Experts of a small language model: 2 picks a token, a sigmoid router.
Below are experts of layer 7 (counted from 0) of a mixture-of-experts language model. Rows are named router (the router's row for the expert), up (a neuron's input weights, with its number) and show model dimensions 0-191. Each number is 50 + 10 x the weight over its row's rms, rounded and kept within 0 to 99.
Before each expert's rows: a language model's description of what the expert responds to; "comes after" lists some tokens at least twice as common just before its tokens as in all text. This comes from a sample of Wikipedia text that the model never trained on. Tokens count by the router's weight.

# expert 1
Description: Digits inside years, date ranges and codes in lists and career tables, plus heading equals signs, e.g. 1978–1987, 2009-2011, ISBN digits.
comes after: "9", "0", "1", "2", "–", "8"
router:63 50 55 38 41 59 68 52 44 49 69 57 44 51 45 36 48 59 54 51 51 42 45 54 34 38 43 53 55 40 58 51 42 27 65 32 72 35 52 60 61 43 50 58 41 43 59 46 72 45 39 47 50 34 31 53 51 77 45 58 46 56 50 75 62 31 46 34 53 44 49 53 49 52 58 55 49 65 45 57 45 53 61 67 60 51 46 50 37 30 65 63 65 53 53 35 55 25 57 36 57 68 38 66 36 55 50 51 56 50 52 38 48 65 48 54 37 49 41 71 49 57 48 49 51 55 35 54 53 60 51 50 34 44 61 33 58 44 63 70 60 50 48 48 34 42 54 43 60 55 52 45 62 38 64 51 47 53 44 61 37 50 50 53 47 43 56 51 69 45 55 49 58 55 56 47 51 42 58 55 38 65 55 43 40 45 34 57 45 34 50 63
up0:46 50 63 46 42 49 70 47 67 49 58 47 62 34 65 40 51 49 52 57 57 31 36 51 51 61 50 51 56 62 38 55 54 42 36 57 36 32 53 50 59 46 59 44 40 59 49 34 59 61 42 55 43 39 25 54 51 39 54 39 44 63 27 50 45 37 46 58 24 65 51 45 49 57 46 36 44 52 68 47 53 50 65 54 65 56 48 64 67 43 70 59 73 43 47 77 39 45 58 49 52 48 46 45 49 54 54 65 44 37 62 40 44 48 53 48 48 54 40 56 43 55 41 44 50 39 49 38 45 55 45 51 61 45 52 43 48 38 64 49 37 78 44 41 37 47 43 44 44 34 60 49 50 53 71 42 41 46 54 42 21 39 49 44 52 37 50 60 53 62 34 63 44 49 49 38 56 54 43 58 37 46 52 64 33 44 51 41 43 47 54 66

# expert 4
Description: Single capital letters or first fragments that open proper names, often after table bars or commas, e.g. W in Wodonga, Wa in Wait, Ha in Halo.
comes after: " |", "-", ":", " of", " (", ";"
router:71 65 36 46 54 65 52 54 62 46 40 53 52 57 31 53 42 62 42 48 34 56 50 59 48 44 42 64 46 33 48 54 53 45 50 52 64 44 43 51 47 55 35 62 56 49 30 48 32 48 73 48 50 44 48 32 42 60 57 55 21 52 41 67 54 35 34 27 44 40 35 59 48 61 60 43 51 63 50 38 52 40 50 50 58 41 46 39 66 39 70 42 54 45 57 38 59 41 51 48 38 56 41 59 46 35 25 68 50 33 54 49 42 54 54 54 46 32 57 58 56 40 45 50 52 50 48 54 49 52 47 63 45 70 55 29 55 59 61 40 50 37 38 38 59 54 58 37 49 38 55 43 42 41 54 52 49 62 58 49 36 54 37 76 61 45 63 58 54 67 51 58 40 51 40 57 57 44 68 53 47 43 56 42 54 54 35 52 52 35 54 50
up1:31 40 54 41 59 36 45 52 48 53 47 65 47 50 37 51 37 54 49 53 53 69 63 47 42 42 48 65 49 46 62 61 41 40 62 52 37 41 46 44 47 43 39 53 56 36 37 34 49 56 64 52 38 53 33 43 57 48 51 62 53 35 44 57 57 31 48 55 62 33 43 60 59 48 55 46 66 51 59 31 38 30 54 55 52 51 58 54 47 52 53 35 53 54 66 33 72 40 72 52 71 49 42 46 58 41 51 44 51 44 47 45 40 43 56 40 54 37 58 61 30 64 53 55 59 48 45 49 59 52 41 31 51 74 33 59 50 69 62 62 25 48 50 49 62 55 60 49 47 39 50 34 40 36 55 43 44 59 49 68 32 54 50 46 63 52 65 49 46 58 40 67 39 45 50 41 66 53 47 54 66 42 47 52 44 49 34 35 37 55 47 35

# expert 27
Description: Capitalized nouns in names and infoboxes like Siege, Railway, Line, State, League, month names, and pieces like go in forgot.
comes after: " |", " in", " a", " of", " the", " to"
router:53 52 72 56 53 50 61 47 49 46 46 57 40 42 57 46 50 47 48 32 59 45 65 58 43 37 42 43 46 47 49 57 34 53 35 33 21 61 37 76 63 63 40 55 46 54 62 37 48 44 60 50 42 39 34 47 47 52 48 49 39 44 44 65 57 49 40 33 30 43 55 46 43 48 53 54 53 51 45 59 40 51 58 48 47 62 33 51 55 34 58 53 36 52 51 48 76 48 39 42 31 49 44 54 48 48 49 61 43 62 52 41 48 63 45 43 52 45 62 62 69 48 44 71 29 56 25 58 53 44 49 46 36 57 43 48 53 58 63 63 52 36 55 47 54 47 50 55 48 53 52 52 58 58 33 62 40 65 68 38 56 58 52 63 56 47 52 72 63 55 27 47 35 60 62 39 45 48 53 36 42 59 57 47 60 48 35 49 75 58 46 63
up0:59 68 47 66 26 52 43 64 32 52 50 57 33 50 57 59 31 38 40 55 43 59 49 65 58 46 55 56 39 53 46 44 48 37 53 59 53 44 54 48 53 56 58 68 60 53 47 65 62 40 40 43 62 55 38 32 41 47 38 53 39 52 47 61 39 61 45 33 37 32 38 32 46 32 47 32 49 57 41 41 43 46 54 29 52 36 53 52 49 42 55 35 47 71 43 58 56 68 40 46 56 54 34 58 65 63 49 60 50 51 64 44 46 53 39 57 75 53 36 60 33 41 30 58 59 42 45 52 47 48 55 54 57 52 33 52 73 39 62 38 43 43 47 33 42 39 48 63 54 48 66 65 51 44 54 51 45 53 61 48 44 45 38 37 48 40 51 58 49 51 57 72 51 52 66 46 46 54 62 64 57 51 45 56 31 43 53 47 45 59 56 51

# expert 6
Description: Subject pronouns after a comma or period (he, she, they, who, it), plus byte pieces of Thai and Chinese script.
comes after: ",", ".", " and", " where", " that", " as"
router:55 58 45 44 54 65 50 58 45 46 51 59 39 45 35 61 50 52 46 43 64 46 40 57 52 52 45 45 55 49 63 60 58 55 52 41 49 59 34 72 59 45 57 40 50 53 49 45 63 41 49 46 60 42 59 45 28 39 63 59 61 54 58 63 52 60 18 45 46 53 44 41 38 47 55 52 43 49 66 48 72 47 60 55 33 32 39 41 55 59 53 53 60 50 39 52 57 42 40 48 44 56 50 54 46 39 59 50 59 40 53 65 31 62 37 40 55 65 33 53 67 50 45 51 45 55 51 59 38 85 56 63 61 49 54 52 56 37 51 43 46 45 52 49 64 35 45 41 42 46 83 52 49 43 63 45 40 43 35 57 44 40 53 60 44 60 53 54 53 50 39 58 69 52 48 53 52 35 47 20 42 49 54 41 62 39 35 43 76 51 43 49
up0:63 63 66 56 38 62 46 46 52 73 47 52 52 43 36 56 43 34 48 61 54 52 58 54 51 48 25 52 64 47 49 50 36 47 49 41 36 37 56 48 29 50 42 50 65 56 22 46 53 49 56 50 64 57 55 54 58 47 64 65 62 77 55 58 55 49 41 58 47 60 47 51 38 54 42 65 50 47 55 58 54 52 49 41 45 39 57 55 37 44 61 30 55 40 37 65 48 46 56 60 50 44 47 35 48 36 46 29 73 39 65 67 52 59 71 40 51 43 33 30 43 42 37 47 62 44 40 57 47 60 40 47 56 62 45 51 38 51 59 43 52 47 40 61 65 69 53 54 55 58 58 53 58 54 58 37 61 53 51 40 29 57 60 51 52 30 61 65 48 67 63 38 53 51 57 64 54 45 43 40 63 46 45 50 56 53 51 49 64 35 59 54

# expert 3
Description: Line breaks, == section heading markers, sentence-final periods and opening quotes at paragraph starts, and heading words like See, History.
comes after: "\n", "==", ".", "===", " ==", " ==="
router:60 65 43 59 46 59 48 62 37 51 44 60 43 45 45 58 54 59 41 59 69 31 61 39 50 42 38 46 31 51 51 58 49 39 62 48 38 37 40 47 42 59 56 50 48 44 46 40 53 61 68 44 65 40 58 49 30 61 53 66 47 53 63 49 53 36 39 42 43 56 47 49 46 29 49 51 42 62 48 56 51 46 50 51 62 67 56 46 49 64 57 52 40 49 68 61 56 41 59 38 59 74 40 35 54 44 51 67 54 65 38 45 71 56 47 68 54 37 45 74 67 64 48 54 72 67 24 59 57 44 72 63 47 49 50 65 46 38 51 59 35 58 50 51 44 58 48 43 56 67 56 54 55 41 53 41 49 43 64 58 55 54 55 52 48 51 64 62 66 38 51 49 45 60 46 56 64 48 38 62 46 56 43 54 59 62 45 62 64 41 56 38
up0:43 55 58 43 49 51 46 40 47 57 53 42 43 71 57 62 25 50 50 35 37 47 50 37 45 37 44 50 53 42 58 44 45 44 50 33 53 36 51 40 62 42 52 56 43 37 44 32 42 44 52 49 41 58 50 26 46 47 43 52 46 51 58 51 46 56 57 45 47 43 53 62 56 46 53 78 56 46 53 44 51 53 51 39 60 38 45 63 53 41 32 70 55 62 49 43 50 42 37 53 49 71 53 43 50 44 86 54 46 38 74 37 48 53 56 61 68 33 42 53 48 44 62 32 77 67 52 57 48 60 46 44 13 50 45 60 64 52 52 50 65 41 54 61 47 60 53 71 52 43 53 45 56 40 55 52 47 64 53 38 45 45 51 61 36 53 58 53 30 48 42 45 52 58 50 55 60 54 54 61 61 45 48 59 56 68 45 50 46 42 44 37

# expert 20
Description: Clause connectives such as which, but, where, because, plus inner pieces of Latinate words like dis-pos-able, com-mut-er.
comes after: ",", "s", " re", " p", " f", " dis"
router:53 62 46 50 53 45 52 54 20 52 61 55 63 51 59 64 59 56 54 34 41 52 52 51 65 45 64 55 31 46 50 63 44 38 48 56 57 47 43 51 62 60 54 60 39 40 56 26 44 48 50 56 58 35 55 51 40 48 62 64 52 72 43 44 47 45 34 53 50 60 51 36 36 31 51 63 58 65 38 52 68 48 49 60 45 49 48 54 47 53 51 54 28 50 41 63 53 51 38 53 66 34 41 68 51 42 39 64 44 52 25 50 51 45 44 65 61 56 41 44 64 48 29 47 47 42 54 60 52 52 55 34 57 66 51 42 57 41 51 47 65 33 56 36 63 52 52 66 49 46 62 42 45 36 39 37 27 49 41 42 45 49 62 53 63 48 38 48 64 62 35 54 56 51 45 48 64 50 46 36 47 36 57 35 51 58 30 42 61 52 38 35
up0:54 54 50 32 44 65 56 49 56 55 59 49 30 44 70 46 46 49 38 40 41 46 59 60 44 46 59 59 53 59 41 25 48 59 42 65 53 65 56 46 51 62 65 47 57 54 47 59 28 73 46 29 47 39 52 55 66 29 54 41 78 47 39 39 57 47 56 55 53 65 56 44 51 61 50 58 61 47 51 41 29 66 50 67 56 50 36 53 53 59 54 48 42 48 37 64 55 50 60 48 52 61 55 30 45 67 46 51 42 31 20 64 53 51 68 54 59 67 50 54 49 57 39 37 58 55 36 47 42 42 53 54 53 49 44 42 40 47 59 57 37 39 57 49 60 54 28 44 49 46 50 45 47 28 46 33 33 48 57 52 47 53 49 61 58 49 41 33 45 52 46 50 58 49 49 36 56 35 45 53 38 46 50 65 41 52 52 49 62 42 61 39

# expert 24
Description: Common nouns following the, his, or this, like century, history, species, members, years, and the plural -s on nouns.
comes after: " the", " his", " The", "The", " this", " their"
router:42 58 58 82 24 57 47 53 32 62 54 55 58 27 40 48 56 39 49 39 53 51 49 65 43 53 42 56 51 49 67 63 48 49 46 57 45 41 48 46 43 55 52 39 45 60 46 48 59 28 40 64 46 41 38 46 52 64 39 61 48 46 76 46 55 53 47 47 45 55 53 53 41 37 57 77 47 45 56 49 61 59 63 46 53 50 50 50 57 38 45 44 46 47 58 45 56 56 44 54 43 47 52 50 17 55 59 66 42 68 48 65 46 60 40 44 58 57 57 53 76 42 52 60 48 63 45 60 57 42 59 51 46 43 48 47 64 38 57 61 54 53 48 33 60 47 34 44 49 49 59 49 50 47 37 54 40 72 55 58 46 42 46 58 31 48 59 78 57 53 55 54 68 45 56 59 53 37 53 37 25 57 49 41 51 49 56 48 61 38 71 43
up0:55 44 45 43 31 36 60 53 64 71 53 42 64 63 64 27 63 68 53 59 33 60 34 47 48 36 49 45 65 56 44 51 60 52 46 26 67 53 48 59 61 59 37 49 57 46 50 55 62 55 38 57 36 52 55 72 50 60 57 54 55 54 58 42 51 55 56 44 49 47 36 44 51 48 54 49 59 41 58 56 43 23 56 45 47 70 57 48 50 49 50 37 67 50 53 61 70 41 54 43 58 53 59 55 59 42 45 46 33 54 34 34 45 46 58 60 53 50 34 46 38 72 56 47 42 54 46 49 66 41 70 43 55 45 47 53 35 47 48 41 57 46 43 51 42 46 56 61 62 53 47 62 60 49 69 51 57 17 58 40 46 55 46 55 59 39 46 44 41 34 44 61 65 29 45 67 62 37 38 54 45 46 63 66 58 52 50 55 46 51 46 55

# expert 11
Description: Table cell separators and first cells of table rows, such as the pipe after No., positions MF, DF, FW, and leading years.
comes after: "\n", "|", "1", "2", "0", "3"
router:53 57 41 58 51 48 45 63 51 59 57 50 42 39 38 48 47 57 61 30 59 46 58 53 70 34 53 39 43 39 58 61 57 24 39 47 41 29 43 42 44 45 49 50 62 45 45 43 69 60 51 44 39 46 46 55 51 51 43 47 50 68 54 67 43 45 26 39 43 48 37 61 45 45 61 63 46 73 57 51 54 54 60 49 65 60 45 40 56 50 48 41 42 44 57 48 52 47 37 56 49 51 52 55 36 51 44 53 49 68 25 62 43 52 72 47 64 38 39 44 52 66 47 56 56 49 54 36 53 60 57 69 43 42 60 48 52 51 47 58 53 42 56 46 64 50 63 46 66 29 50 28 47 28 49 53 39 61 51 44 36 60 49 65 39 69 49 80 55 47 51 55 47 31 40 44 52 30 60 52 49 67 49 39 37 41 52 39 63 55 43 51
up0:50 54 54 36 47 30 43 34 54 64 43 38 45 43 47 54 50 53 43 56 44 47 55 49 54 48 28 51 42 30 41 66 49 52 41 57 56 45 61 53 35 87 56 61 30 62 59 45 55 57 51 51 49 52 37 49 64 62 40 44 41 55 45 54 45 58 62 38 43 32 60 55 53 53 55 64 64 43 49 51 57 78 43 64 42 49 44 63 33 54 37 41 46 48 49 45 56 61 57 55 57 54 51 28 47 38 53 53 43 53 58 41 66 51 53 56 59 34 38 68 63 68 61 54 62 63 50 50 55 39 53 51 46 63 57 53 36 46 44 49 62 73 43 49 55 48 34 57 48 29 44 36 46 62 62 50 49 36 52 49 53 37 58 58 41 72 42 48 51 49 48 47 63 39 48 43 46 44 73 33 44 53 49 48 72 53 52 36 49 50 56 67